Experts of a small language model: a sigmoid router, 758M tokens.
Below are experts of layer 5 (counted from 0) of a mixture-of-experts language model. Rows are named router (the router's row for the expert), down (a neuron's output weights, with its number) and show model dimensions 0-191. Each number is 500 + 50 x the weight over its row's rms, rounded and kept within 0 to 999. Numbers have three digits each.
Before each expert's rows: "comes before" lists some tokens at least twice as common just after its tokens as in all text. This comes from a sample of Wikipedia text that the model never trained on. Tokens count by the router's weight.

# expert 1
comes before: "\n", " The", " He", " In", "\"", " It"
router:515500507551563486489418564564579524512592556482522486461494481523475605539557420457553545502499471431601605452437576470535437588467570609479473553431437501481557522506468464570560442466448508489474526463531559446531542572499616469520543481454512516613496501436468460520418557438479436488529600430518423487403523501562348410486509487510475542529570422523518520549477435517407523444546497410450507525529491449527554432502553522492527481510477473397533481434502537474537544516489527476524480507505550407528531503475432421517470545479493503521462417542461435514412435549453551552
down0:485521450367569506541490436476487579544408537486504419497435527474469445596537452482538475570417456428514452543475383492592538425479516514564507577465505435556458504524570466519497462541482553485375491424559560464501453577462492553512471521527478425505517463444515526414561565484518539466578456512522540436512451492438445439535473525477511662542572414551623494551517512515493456489452474534515526499471490506426505486534408593574432537451510484510560524525484456484439342489490546569540506472520502536502567583482524486509509482498539528583490519415479519496565495438521551588
down1:435472496549542527466468439516475404455504405533590583516417509537481531552516496558463555529414504376457517488501526547544456498483482496461592542427486527484456549473545523473472520544446432570557542586539493510542508415492430508557472478448585460450508484456513426529528555466491503495476499431488355503463529453525519517504379460461484453557560602520522438403502436420529575500465446529514589473539497569464459405508593495472575476496510458465487491546548456507517631498443551477481474547484575570571426614541559506497567503475501451461444591542518433521532485599480580496
down2:461473493441577497531432505536444508536405407426462522467507495505477480489490555472484483601445507499528577454533426501459478394510563476545526435553497524471505546508470471427492520498448494529403468473587538479490531471436445523461449493510555456459628513497503385516447587480501590493510453483438502531540605434361546501530491507463556523594487467448545469485499415420546525506528494470577595453538453479576475569598589533424531566430462537521539536439522452453634496524479473482423538530416456560471492478518491537496453537546551490480604540502613519546568490461486583453
down3:469576511355497558469456451412522477424494553477492527525568488437504395490510542517424494442545479555492461366536538463516485503546518529452460490474499577528484558498479450449531490458432540581444442517568462560458465523575471509518487575495535512469470468480535538545491579475507617401570435599621412514551500451440465529557555487428497491451540489458505499488473497612462496456482489535495565530485491521491467474468487563574498408544549469543559600482544520599452464560491552525569585516482491554516447421502534446477445452470419437463542367520462580487505440581516575470
down4:436542426548448563486594510493471448432437400569486471508437549477433467479507509574500469579412523436485469467495567549471429548519511505445492486448457436501505435520507468465580486500503398563468458508436508550554502453505473541554509485455468565535581568496513516454525518576556519398527553579446538536591503436514516597550541555502551564542499450486508567400558522363472564465406452520464509477514512547506610497488427419441497568449520465525475463553542478562441507483529514526512630514438523522597565426479479551452534426387444564493524539428528470442562514497485531558
down5:572492529464439525544548523524533454463438563457381534500477534542563562503499464533505519509528464428531492445425457681645538479488541485553471467462432490508555547475502495439484600567514543339481501483498407475468482436484488593520400512622510466449573506498558589505521469561543474486576517460519503495544542471476462439500463546467516507555496381552467543487441472408593503503522503576424514490559504561473439593553479493506540445514536506523515460465441469561465377469531521538441515454496455417540472608496484398488524517472560467461479464487490528480517453460533562485
down6:570492498397469548464586510513491541451599541601583442511582413477476527436484508443472444464465473496514466493531462479550523558468530498586597533599490440599568473514544554492458508532494507431607467532502468466408520471414435530503386513555373552465522498523399506533482458544549438417560564507497497461574550562619450495564503435489518503471477420472472469450529452404521512511492500482541539538548471462596534510506381517506484462531495585446423404511482519459496485540486495431477477554465511465444505541551480447599502527455451497458584548484477559517484509473611451519
down7:539493449557609603466500556500474582558478531428491493523401439520458508464470439514449495544511497425497482526518467458545473589514537447497494476472493476406427503494607528424561470542445462599544477508451476500449499550582434493427530569497448427475541514603417564664533607434481480567521441470489467550549482535481552503453532482509607434478410578511439447489443494547549505507530530443523517482476561561582474531496462476469502458466418444523454497519446406529488558454452523554481537441345508469542502554474467523524473537441522434441544584510500454519532491544563531578

# expert 5
comes before: "\n", " ", " 0", " 1", " 2", " 3"
router:521466496477516420567461575538460528594558539488465467493453435463572452497513418432490490571552568446527541407479457518416466525502539491377502468469518501456492514481532516560509355580449545480533515492509507346559533542432543508454559453513447603593556507502525438510469472545589537537546536479560484549440504440570437452474609494422502473536472499438454441438574524554472546538509411577414505514544593525475557502462528463548505554548467444540481495475520478462454524467484451508537556472495473508492486495467405440480450467489598564482392480465396542517549485571452542592
down0:402480500518483546598552526567466549518512546464450430574558465489482526479510544522546472520473508543525394476482428437417543569543460432504484476483502566611404486543545471499509579528517509480457458495489482489444505465473455575518537470543542445508540551539579576522476473547532485495537532424621531590531532504517507382505447531462425381477421471429412459483532587433418406484468482499525546603542483457589576494523468536515435458409491499592665475543432526468526512489540509510577423432488500465484492555462493487466435555502424530541557490458542506497511524527423416511
down1:495486550465508550489538453472484407502469585434492422568496459553396478524549474481508446544372584483428462544502535489469514457472472551520477479529419518521387560549554423473505603536491442499559386441550460464456423541527465534339531445475417515337427490476498559564518525488558430468494522538466501514488534534495563503531565453573528550581447457489518471473530473434477567469541454433425422636489549540493504515490508508519534636478490538557467583464500489465461550545454448550502480526482532501568608539519499564545543460542533525505469468551563503468467487550485538491
down2:530606533453592484512412604458552490425519433522484586406464521584531463397503543500494554541470605504515442430536533499547502431484551595482568445450410471512512540514480471536509459496422543425508441596541466509438429493442519557501498475502481484487556510480502494499474458512557588488508518542481521532346431492479627443436505479422467451508520537531508522561521447535477560512498508432587549458520536483430501525537424516438413551557490516524559529581458464427506495469516568559474462403504511460397537520530596403431466546505514423477408493550529537530531494495538511594
down3:477430537410520494425514529484495531496449493514518471483578540458357416611568509460574579492488528514448458580473444462504591560515477485461432541481515482625529478585488497546578451501530561475474486482527538574507553497597533449484520448446424480562537505504428471482483485509354455560636524541522473426520531579470523432613517476457493504505577526496473558550539490553528485497483412407540530547476462457510469489491454398547532527519470471437606454492471452416372512552490548536552459492445462455545541546520439387545484510553485474455526487460523500534524504552540412486
down4:597505503492461497500531490450503548550462459359530526549519475505496464495572430577556519527579542485514475449515499557399410462485476490601489471492481528439513462443457385519491421483521454494460552470472555565564451478528459460422443557463454489525496467492541543494518435515481565534552546458635535472531515476523411539520404464475467435506462390444581554501499528610492546439549511536422534516416617429488500536401530615487463477569566554643515478511563470512463530632481532508464556455418506430411542457467525527450505520516492478473510542526461520479542553496495497553
down5:471557643545501478571474591543490448459538491510564539491442407528518461536492548470520573556459529551558565486405470470471527548368500453571608523534534460579440336532423505466554522526473504470457556469484497487536475565533570441480480514541463494552472476558493472585500450479520414625574532507368510472475494506462456458467544500482437503523490502424609462515467507438549570492405519447508492381466521539501556403488532533566510473405572490480549470499576518448480446403452510468526434505494548508531485554511505518466490499527502534373451501574510512519477495471528455561
down6:445561518465461437548388530458497472502496581556438578489545451590442411471444498463481500502439480578499535631585506417461413463478497517563501508457519485501480455517569466492578504483544444408505510534455529515424598496382509443579537491462461573530453487567634449551508496478506490525524544520487536487564510483577501545470501412557484525488528564477485530437607408426628479518458531453500371572459507519479453534490527543540532574486448464448470511554517549614571596447519480479468492490544550454528502446518481487419532481474469486448433507439552572500459531481407490499
down7:471453481537473514466473454473526481495500530503483474481553429440483489542526474577537519544448529458560406441588491434444526593439418417521574506483461595474530522534508637477475515510485536574417494488490506450396470506544524483566575594474561459501450549525544489525564533504509475417572531673540488451461517478460518469544506531521521533521468508497506551558439533391503448522456392503524597491571519488419570465516458499567439524495496563443496411567427494525604523479484513498553486472405468403509470506519419461498533549475488576384401517517566558494528480489537377518

# expert 4
comes before: " the", " 0", " United", " New", " 1", " 4"
router:535347476432572412579519559621476528537516458524430372407486434455538503533548517529537497630486566445588566443534535455506484510531532532407541460504510439503589448429542489514540418553535541447458469530493622427441498513472576438460550466471425498461530462460476530568567493498497454500613536517434420532473510521473563377543599541496454541477500543429552475452486495544470482416547444503485572525525603508546560501483475480528395501538528488470527496465523474539527434490423523509491492461517458430490509406474513501446482524499570562499455512523468527493465443456511457570
down0:619450559420608537508449453397553441419551465523533483482540479527514502383517520500467474528522489555487556450563549477493525577507490599519519577446513446401468556518534534463466550441580556511607583517537514507463536518371380543580483509539598445504508495485406510460576513424413442422448471555537521479507484495503560479496581442589492458471453455518576467519422541527496441459500500569554456438535520533433532409545482439496509534521466572470603518529529578485477454496525521460452487450482500457450541519483540498444474494521528608542488524526515534474417470438406457446
down1:520528559460518511549454503415549512406587585513502442468522480460432408466465477519517505492571555549448485469428458534450482529531533572520511494540471459431489501415488441481482499494534470458413506571523513524477554472447541423557431481565479523519503483470502375537573605565486586492499436523452517554465532537459484482460449489442474561516486546618569440437461535790469479510479511492562471481478579542552428522544496488531492448529488536515489491502468578431490412480498502490600538462443508527493430491424516461524524450392504513546532533476491547415489570544502527528
down2:441531534496582596537537516503535516518407487523468502490457506567507482480341534491481454474558434466472562429553445437435540528423541535400467436437511490426494524459566464542491480481503448460569469508434529520500492492586511573474572470508519418521473442519565417563550553437461472553409446474484474508469508596377512453536505608464541553570597440566578457516431553539511539552432512508522470533447483532588475404436488463502556481461438394516397510522497489475493507468547411572496557528481443586500556487621512570523532476510473463559476484482547530533551564553450502530
down3:556464573515498592582580420508561474615415498589453537501430534555369477498441469508547571502502503568477436490547543498507575426442498564528506442499461536486400441515544537561502483367510469430546543587505513523531506390519513526476481539488496512411569435493545444522468482461537474584513476509584604584549462497547475509425479587409493476471583442519439589511479532592481461498528500533474445531496479575477521560593492442545484450489454491449534508500531499425547461466516499472456541454473410456388521514457481481395562483443507525505423528532550481435546503428535543479
down4:525448578546467379551471577501503528521569503443499419461564475489493541482528488499526509572406415448599532456494473494480459582532508444559430499523447433424451528526519580539547544535487446463530546535495482521577458631558557471533557488523599553614460461379495530455476434532507492463454559552513543489582495567435459505453499425477501464496485459422509513437568466278513555520593446506477489525506535507418472510425470420500519609499474518438437486447504488447492582533498524516471543479464500492465457468510481503510563476512511621572455524452533564491470489510503458534
down5:510478558544491410522548529455496598519490528494490419511498557517455541469589515540473540521487433516539575502632542504561457535463484393520422566493520547448476438589484473509520430441504529568531508531481544542414502450504513567554524542548515493544524475480497510512572495514452505511455596495530437572585468542456468436541531469392445552520431495502561508491543499537563390442495488489576344422545527568470535429404395502423467515567458480429487480519435512522436551513482390467455480441439472498512492528451457477559556474603455566612470451475546539498503562392529458531
down6:504456543548476523507432472528488545526430478496481550432465463536509443573536528521481512545589548496468448523555564460475427499573462404397528524500560452513569519526561605524537507514517515478564441472518442507452523532524533441468445535510452532493378459544464563421450444480476526559507535355537498454474501575515572569580489478528617461488416511509473465464520573368495563482522484527452345523558526534415501440499560393484460541447486449459585558384479446491550514530536565527535455474483537467551491521558565500546511492415488513491472457584569581416464547505458455535
down7:466504473455431532557496520483474416416441506574530473558488457497540553430504431546469514561491442448456536499478563460491476561542521514396601469520445495564447468463412472569537503544507427542580484489460509526547464577511481503362477541462550512547571513547535540431567472443485463502444449399436522603526570502399483457552498524629440524501459523537526484539465426329510474580490511474512408499531493437534494437405491545566474570516495525522567540481537518545516568458568504555440535580589407489473474535548530609520578448429500502488487550520480499464487552493498444453

# expert 2
comes before: " |", ":", ";", "ing", " /", " also=="
router:489406497458381594451493528516556553527538524515500480496500506506486511564520478447518499544432449463469557473416482510415542467571395540438402462569473496513578549403458498587545506553504562445484484537540489471477531604500511504541553554492438533511540506510422479491503522458500463576564491538483509502439446499569375450636440598468495461528523407484459516538528519554364483539511455496447535548465474495570556522471453486455568525541530410520502451533474463473512556571442534475548591402463445489513499403455520647538418477463487537455592530525432546454478519447559542511
down0:502541424536405489445491575535453558514470443488617552474400484500557469523503530596467493604499497484446407405554544517576578522581456482519420569503497493480571556503508512515459398499442514582509492493459439518583515457469494481538527514504448553427493503472418508438460473530558417417477531510459555461488537503555419476419677434549486423469552525444481471470517498547475382464462536545512558506489528414463518523558531432504433468566521480586513543474480540488559459582481442473514535532450501469472640448517511550496465522403513515557572577524510590491463480476469523461
down1:518611485457489441520508372567454400598497521524420636486446398550472480466476582529457460499510452558448552545482483456490552528455545530493524506428448507474443539454545465621503449450514477483452492461447586456510560497541510512419495519501511552541544465512533452520463439507546488552517588542472627602370505551517494469494519442500517654500490505439565481521493496381514485504469436435511511468527517419496487453466499517491527586544582510513500447540436488487396488527549499524550431525486449540538526572531384558544463488540556481627529481505476468455456427473482526499
down2:508516544524498494516430443552534429482439465487534451475538597540521458559609522493481472481545526623493527578497526538588480509529536520468541522518444612471498586553380527440470474426383492408537527449420477529568528419478398594557489467471522551440526507491532499462534461492590537460567581569525419562400526570481492478507529459457513496522540502445556424529556550400501477530537404443601480474526514514558487488413407446494513514469455486586484473502446505509501460584466470473489499426559473508548553423554498532474520584458426462576505449432479437493498502529446559418
down3:468533387549487510484473542526573560494558412516540559587517493482567497474537533508489499549496572487474386507494487498533539457471540523549486496473461515460593608504446489505499510429602444488542490509522442559557498432538358469465501533453536603552510508454538448550417547532535500424545503469498477474498541476549516429480458407503465469439468414480496475528528449594557442421552577467485447482651470564563522453542486436503554525355442521429476449574501538442582526516416550516434555567527519479409438518506532530450481560569528507403500539524391522468478492532460550508
down4:504503569495512466490399492445493415501510455605506510460530431458459528490550444493551505554472528539519451426524505519567516458576518553592454505598569519553523561501414532387492448449540507532472509486507534463464587590454496530561600458559462487470400566475491457515375436521488503470568456531466577501453476534462522567529400388528471545566519461451513466461482427338404482496500514502490535541499513475462560569552510464507533560490573542479476524542531524550458515511596527508398517511571368597579488479540414489453412568447540484510504468482494481442477549540482472529
down5:449424508507457519389476594384476509508482493543438542527497480608406484453516465461468569389512502521469474371459607507490470403486566516475507502480471592461574578488499524383396541473555586499506491443454559485562463479448437536534454527439490574501508465518481478469535459527430422474514567587490570480465421512493443489439529441523586531521519520576514444494504523507509437547533522569550456533556571492478490517498557443494502502401511544513448425531496541540468535496453510562533526558467533550427534482631475471562540607394549566464536551525530510530489586450508424505
down6:501506549550567527580439525504559512572528519414482525565581450503538466402596438550557491492405448558439462313514420409383429492494454507505520550482527536518557414549503510430458455502503514479561534458524488492508496506514513495477445489478417498516487517474442509510478440504568563456391481462457495508499497477455485581525504508461530485499446494515451437451471482481519482487551491428458530482473496528551589508446439504485509497460515509519529468491606546520626533572447472514507473483519488595502537384585529553519560570652509531598530503576490472536528514474458351593
down7:584534470489474419449420467517552572493433495492523483437565531594539529498419528510559541519533546539455472519644446507453557551441465441512513504392469519563496576521457412468572476568444482413523460446433510468500516566573532452447406462452351595459542476427458461460545479516530524499514485508550543523472500437480548430534489443534550583513425579489492489500464495578460452531489434485481454536475547324537543489512516616552494422450485576539552498420483518533540581550497482474442533533416488486517455482475551535541446556548640493498503503498532495491474498548520499466

# expert 14
comes before: " of", " in", " and", ".", " to", " for"
router:616417482482495495452356492501574580538561543467452494462470558522433596557563431405510483500492454501494519419529459467500491596454516507481411513464455509510617525485482500521471562485454560517419533415542565464499559551580525496412446546540497448537499500481564447515499491468592453498455536438519461510430525518459340457571492582512528593596522449464534502455447441500362525529528536438484504577503519490593536507483489537560436496497499449511497516546511503480512445604458508470562498567486508427446400482467499476549448531516522508516470538529465615452489429587472551481
down0:494372504486475518528508429513531464561581398563515495509504443518484444482537523434428460497466476569492514532501497469476450574590544540490507472602446445532472541438549529453474481501534470473524432525503494523487495535494501477620519447549500505546491474518461425539419486608480505539464605557480536518501484412431509386477495509415516554544448463526477596485535484410452499548443418588524515467550497584618582519478510442520512580604464521586384532480499495477489547440553437513513468448477551480565403490541506549515477485544326568436477455490473541440472541583516566476
down1:428510553455558507448497450475497563468559515490540427538470529518511524482585464508449499494487417569453496498501496453533476544530526528501499472480489491553540462480523413591501424456522501490501427492492539489611511510537470425509585490516594489448524495566521539534454578491446553505532565534434489556469570496516544480472665534474629464505431581539522472524465447475462538460529503507518492389543525519412465575420472382486435443487378467516580445448602509526634578479428475470544410559517577520482529583483526403468460386523480490498504487533558412434448527475443518461
down2:398394573544508471562508482491509488505425522475479479586525481463509498511533436558440457468533550504473529443454522562465445447516501438527424599426484435522581477487521541568606448542508503503421469538522455409639565504487486500457569525547521508524393477491439488531565518500266492509471569547467524545524463467424557504534550442513493517459423554478584530526502504566528518539513482530515486507433553488521473483520562489534502438515443401480530498521479445535598567449550410495534429465430481525536544457564553435468473627494493556513479576532537471541420477505509416508
down3:526563545496508572463545433475463433575534575563439459525447431496451373438540546468482465565552449495510474568561466492479528477459464469468536446490472547468475506396461457487522530522496512494528531436447457476562534432533440401576469490428492503462600398524360525488526494498458558468471550493510415622518427477506504525481436521553518479495470613470501517493550560446560538487579516580501517406542454505460571539539504476442546471516468507490467557517627490465495621531592522521493490508488542517451391491487501579528461472538522436568524430593596379501526545464554438497
down4:424574528534488455432535481489473498411424485546522498439477478521538613469522432547514496541488448404437474522452521550425496463448490400618512492480485480502497384606511640540472468532535520472512555501509424488532562532377461510524378472538459460496422487549516457457521619393571469448566568519490523537481597556440458507489472484510539512482485588529492497472500490479552527627490524455530531554517569475522540447606498534474521503443447505568398429476574585422531435491534578545526524505520484492487506514482524503537509498428530525403491490462490503499448412495579465586
down5:576531431562453515440568459471496494547551426470489491585478543464419478419504564545472460432437487521516503542470519557558484533573523458507567424498505507426379580407508366515470492554491452462531500531564477542540485498514455422541505581442494507372535505600460458512518485562466571430441574548512460541494451477547542586486432520479441413505490522438541549458444577416530525451501541512456495510508443442560467518466486438530535500595428511401521537492523507437518578576497514503584505541501591499505368579588526565497462538543454440540460477611533434490500482530508503450
down6:531521502428455530507525512527446580550409537547515448544573560449587500470433520503588504585579460400494493528509564552510387504519474517467464584466483544575429542581466418430486405445486522528607458525526543490469477490493443476561454457431436523499460587504488488432472456541563476520507442576473515520502494532439506634522468488434546526519507560574481581562542538504446486517437501433574464511528534632528434436515555444518444501371564499407475454515523462508429457550534477559485495538477559566498513505524554488499441456576494486403439481517449500520361469441461524475
down7:545504519433544507545428540400470492506494575461521509532597400555559528505447532426425464468496541573426503417528493549488515532552526426502529489610495483580486487560475510479473463487486483506539482545614542515549552505523560517445429552501516555528497511446517464599487478464516538481515542398392506493483451535475431513598495525457469486428483506455411497486492446592475548487364483461502460580546456475555537501540453466500375617540585502467537417553589537453565525504495407528488541537499525528453540521566491498504476571482524498549417583380407467421454476490464407539

# expert 10
comes before: " the", " a", " to", " in", " by", " his"
router:465418487513539408569446507543394588586505493488554512429486406475573507526520453377526557513471555455537467477491427455562473574592374478480440527511473453532469522391477454496598477456424491525495404494445560465536584489469581421557490521437520512567491544420503483549555560449528470565535535445500476502437578538441479583498590591488531522629453435424510484529522535508505475617544519464516518550515523494504593525455474481483437533556543488495450460464454522513518485459436482518462470537537386423494521518500510458428581528547513436482480567504464589508511532454554453499
down0:533433476586513464447502394585420485489498552529485446489507533521519504507569514491480492542550424515556555507467502469429537534494470465362453530532462446449461440423507479398457536412594463491433483510595566469491478452500521450481490532469591536410464491486495490522486483547518473509564496491512521482495438450510468603571540556556555441470599506478476473489580451602485483467459531547494521439476538464568510532565483567626550517550541526555484535434540462413527624529524386453476453424468465415412514461517549586538446607518557509570440497521476430574584508482428542487
down1:519484487494540502543446519466556414488386543467473535464619554548456526592516562451540496541525464450532533524475527523520397519423495530521497581489507497464487482463581517523444467459443468469516608453549508536535539514543492607516482484511483483555475477475472440537531442579430482442555432478468561412502452544462489537512541455619454590543483425414426454463523542372613441427532484505604479477491504505460630550554422560443484527496552492452466489501512639477501517544458515499421460442540459509553435454570454492504504592500519538478482549486348462461492494485536457559
down2:488484345499526483483518509404542496525539415469503482594570546515530492532424540428457588585542461491532435491438473495419515474459480514507478486478508397441433539546508541495485497549533537561599469590441576470483492428486476495531516491444502451579467484599504508552526477568395561461488499415456441443517422507584456630530494509548486484495530533527474589508450517638581478475508423502567514426491491561532616463438506447588578509534506582561470419468540501510449533437411458476506494463559461538537475485544484497504538473547445524497493494547477490455514611499400437464
down3:541491526562509461415529471461430506521510430510485460463496513505498528477500454454504449474448497498461504502469526543524463483496482572467445512535382418500502423479512448511562492495422536525518488467476516536473506552519499532314359515527468414535529542521481611521572551511482551498519484477602580473559460447488429529517568463432508525491521507580520527456460506695548410510563499489558485448562464542495586552504469608559583430491586458495491437503509510553444410581503524584539479507490551570497509474516599550536547401542467427452557454445420472516496546438540458452
down4:602422511515451480583500463393479521560520449552526449533542480532548475500410561469505413424483554524482399531512481443552486567506495515476462552570566507450526444510527479474503431445498504499458483469566407427580465511388505565492465489508440504476544473440637538522558471485494459485528569498538471322441465527491507558450526450529423509479518517496489545513588499439448551495538514450510482471426561445576481414494559556588494454508573568611521496523531618506446438529424543476411441426531489492567471555552475509506492556512580593418515536509539535524472547469511435528
down5:511453479498548508569518420489519569504555589468605601519585519414565408533466545496531541471470538491567426513488447423548467499502465468511485445383559483503406477476502516456537422490527539451522480468524576490501527458450538431568419411449613531501473492408502438507529396524441484573524468454464471415475553476525524500464463492467470583468535421434565429489504490376513551547501430538404467493428516523504482548567481592485525590525482549565501493472535584600495492522463454542517508553602506512471507442487470519455548472545455513550351548561521564485451560513555461506
down6:596496470538516415449449410629480426460478510489471484473448391481441612529502520470559419585447474532492542536524489441521475579460527440544568533544461565530546515569437483521503572565451455469511425553563484440576568378505543453440440507489497468599500464533553410382472587557530484510449552458467508567482462487474507482582505484468420439424526499513497566543494539410542529430542514520538539475500477468517597531459536499446407444468523465518494443531559488497551559485491459455421552488435472546476462414608543615495483502484552538558509566540504493491451496504501433567
down7:466441599408511577540500501466533514456480468499601507444490588478450482494503559418490506500512503361449553505575504477477557565481559465547427595441464506425441524460578468464470483485506457573588456496445584521543526413488554463521493505530518526490413435514520454510541481477434470464532451514414443500508538526452561447511517456484606415496540524498549629451483566428496509484430525525558479416514574439566456565485399649539472549473460469592466418519453522511518475501500469488472447514652576433556533468540473474486436537511522508560518453512573473528488544468570466487

# expert 11
comes before: "-", "|", "\n", " |", "The", "In"
router:495456437533536556475458558551508442503502523521598519507497441466525488528493433439462496517471547507587525501582455488481427515454512466524374589512518408550470551455458462521555521573451544555519464523418555459454517445531492527437611495506523526570568417527487394574481504465454508611544459534555536504439639506549458454562586406508484564531525501400475441398499464591534428586537499522511418526467531453537527451429434498600523471495473496462493509477452434426466467588454455523542449566500465506366482491408513496560446541506533553495527523574505551471468518501444567457
down0:561499518493492515464529457482516421477554464476553433462519466535511466499549577436598470512586484504477540462506451491417526496470511590490405545477455464493502434497567553590468549487393570393469477401573557455479453480553548380558473494621488445455469477494422505486522434511394456521564556573534478455503542430611518491547534508477535475544495567491508586532542507602591457524587576512485572452469433535462483540606478533489415409443517506501507498478505521472517486577471489401485533528464598544548537528469517442480525422403487451483436516509530519489444582493523472399
down1:445433518498498437370473474440448531514618546462500426615528553514531496490517541602441462501449453592461465579474460428461421470465465491531434502457502579426509523564534477462487462588501522471473497446491512494577491458415503514476608516449531620457557494507560421503449491446477461451578497522543525484507526530548527479514491575508462456513515470448461545476552650564467438439509516521478540595439526527439504443537541490582504568550511511484535505559522422481492481543467515354412557522530532463561456564470600454517490519425505569570439566457549426445547476436538508484
down2:499547530571538455486519405579459518378504503531467600393482512493457552621430493443532546497486462424440617482530562497464546485502603387572553490499423563389531401538493483530504421573531451580542462443498567560559559516536528546445461400422569457499503448519491449470519535494482454462490577571473460514387392478521571483542495486467501491478499545494499427513497482384576508520565425512514577415494572570440577526543533503574497562544559514494568454546555489467523504472509478519485477557469466499523589506469434448494458455503445501495482538501536488501492444440497475494
down3:517472569522513472491524489504534536544453508432580521407439420568520483430503577396556422507469612571588497479386502513505538470594519490420479516438433498526522485473508548495492502474437573537473542540526513615460491617461576509508547551535521537452452513593420614469541478489514451520450502466509561547555570533504443518533431553490509466472571417494412490439575500421417539504442551513485420506525381495488491421464491445499451496534470477514467587541491473506587507570401533505489481510511514526489413480530563514495583475384502438414489472464445484577492433518552530577
down4:499443488545529408529454536505534505512460521563510673503379540421477520555450526595470543553506443436496440588525480527422485449493555462468523457463472503590546490469499477406514582467451495443545544459558500475450520530494540527565572451524465564458468440404481608586578489641458511546558511512442549446542444564451437530549478468430536490496515506447516479506546442482529423487509467519575481612611557496485487542486477564512509509544577464446502433501431579561426428461377469493450495445426498459523506491497525477526491529516473474519515412571488521488479482552506532389
down5:621500521559504550431423490456478622625558556456490464483481440560546417560471513441561447486480478468477533421425524453564566522543526507478422513526466481590492553507470598462569460509573446523515456467495414542534491431469581486432536518554460459486499559437427474489555484531458535571557517500513409516478431402501534490531457493448463401450542481511473467480519419510541533465531493486486502552558524450501418480599505400588614468463614506559449456500559485463545459513524447522529555495521542418457505461534434483619478461501556459546410494543564608505470487514502475452
down6:502507520500459441414483530493447485528548421496575442580482539574556497434461491513516558494459457444586464483486534470518585456498496476576488468519545542562615543485590461570452461474418580510492517445512430528522557548431571547500537475480512545413563507486599540441459498510455554433402452580495536506428417429491550487606621425580565398491531482607461494441484586430544440518505491474547405429488492556429462496488530527494508515493535470463448559546516506529508527397472423524407529473511404475545535511501488452585570505416446538516493566460546498428543464469527522475
down7:480548507448594592571465530524550426438493515543609492503424354525569552450495509500516400457597574511512552566488480459497557488453419475467465547553478469496593473456536568525495494530449500496441499514531504501537537374571527515412537545442424480496434660383470480555440539515489533506516461414473576486497504508494446600502495455485445488553605513489509440517418496437531475485462532615447524502484559524532550430475502447474439500457500483537515501521582475476443449492477444523484420509475563461562531468498443425575559472471505540553590426547553502523533485495400528524

# expert 15
comes before: " |", "2", "4", "9", "8", "3"
router:469500498437520514438441521552512439529480471492511432408499504507547471595605439564557439546472520533586502510589411524467472655513503447446464542544494494476506532530410533506536554534464554532419482441404494461511473484572508512436506495479546482650511437546465463502475594466473544556467469540581574504502443431508439445530540540452528546470434571448492518402502465530465606565526444471545516505427518510498541502439503507498470473504527532413496514544487427578544479545529394516492507631437403375440506483508542508489521548493491553431489539542473498492468478416608411533
down0:468467387491501506430556402488443486585594482486439470550465610462438534544494521492497394549586525499556535470604484506574527407479617503498570464608514444507481511460467531505512472455431508523580538456451576487426465567446476483479445469458485480538500499540560418511469480437531484469483508534529484542443493560510566488531476533549526494498545506528466451545547549562471513522517483469465511512614435548375500459525409581555496447436516574466508445531492474582545492538511519489477514487465498462476522569394470615570625477441492408438545528454493529485499570354522455457
down1:451528379578461500519545506514540536526540523461541449428502540496517583484551511502576497539521496495523449483478478479520620490470502506541493539419436470478474507453536472532411542437462461421609489569413525534481480462498539508579543492430490464473489496501440609521478455489481434519445396504510525378521513415427553473526465444433553524512496445468575534422570459391576509534527515435497517476507355477536602408512573534524548530602469439498452478484537562474493585472514499477576512520605495547581520522540571588516504593460464511436450437412484458502503509399552524543
down2:536415466448548561503473494489532483486499471544499532479469437558396510409549552561543432570569499540485496527451409496562467459527485441559534545578570558586490466434501406517643474375540619563478448523475578486482471459520497492473522470493453465552466487623514467516457495462413503485491525500435464490493447505549524519534561441484601495571503630493494508472503528601477506534539521442498447464525400573506535519608489516404436476532475497514506451469495597516528524552464438470505501469497419555428488487522466513530641499583457459427516450465409518436482491443460569464
down3:437491510525457408497403496596575469476519581464457417438552480549492560552435565376545451425477465530600552432562475489391441536442423461440542569452518417498501537503518441533555566525595485556572514536520507548601457525480582538467469458421523485578421418500435481484519457492430435482498511526551451542513516555509544469496616511576480486490485483490367555462509480564540534466508523552547467499537461488516454550474446460456453524550490534476499550647529542494503534523582536439447515474412427446557563545483577469480511478540406501460460459478487488495525513506579549487
down4:461548386507488522482512390536570546538543439489466545609507552630465520593530548570506470482482595492506444474532508517521461422467532419490483488485490498437487474481508490475496467539489544556548399433543458537472462467570535515525547488488529533427483559488361570517508584449411482457507526510572441499514466433455555496534453533529509460477437534568477477403532448407602539566514444412527465505524479415471511570463449479592552601509504482522528443560495463523479444579546568448496584420436465504600495475493498574511469554546510591520494498507533567449445395459408488467
down5:531422546502531547532510541601469505571475570562537512520527563570468535478554564485427454502515527490530512448488483584532501569492467484446421520426507489559440450565548449488422382550422446476378491477476458512548593448494477338472490483552480526527503544486493559415418509546526457498515512561576551469569440481534531480398497538454539513416555468598556447502525506524581498476524535447539606554510506537539398428506464533565435504507462473465464478460481504495525490505506513541471592483495454359521355596514402464463504416507500472510511582558474471514504518502535570504
down6:529545543427483472562570345495607534452515402603545444556501466479516554592593484418516545463475509539549527587501618520486455516471437528506505548452495460461513546430478407435495357513559446426534456580490511443609491472554480614573472455529547502485531526517501471517489461456407497483480449500524478446497460485556491511462468514460461513475481520471490494451468416566539507600453578563424455534435519502500509510381457469497448475505510527559585424494567520557566541481503429486559493520457449405502563431546510453475512521519573527476513528533446493590519604479518492471
down7:385591436448644547429463506484430544512514498460475408527409489541366437545509482519484546539525435504452507482534585530389562522526515470488494388608531547609468526576409559431435519610505528536488555441443450494543469525522574549486480458565482515526526579576451583462549505489507620517517480519529478529420438446559463475524403473378522451451474562482534518436532488378463464505457465541485506437536502544517536547560490526541546456570538563446502498541466429514512481447488526494522490443511545482496481500541467408516523468506457512534575535558491473546517518459463472516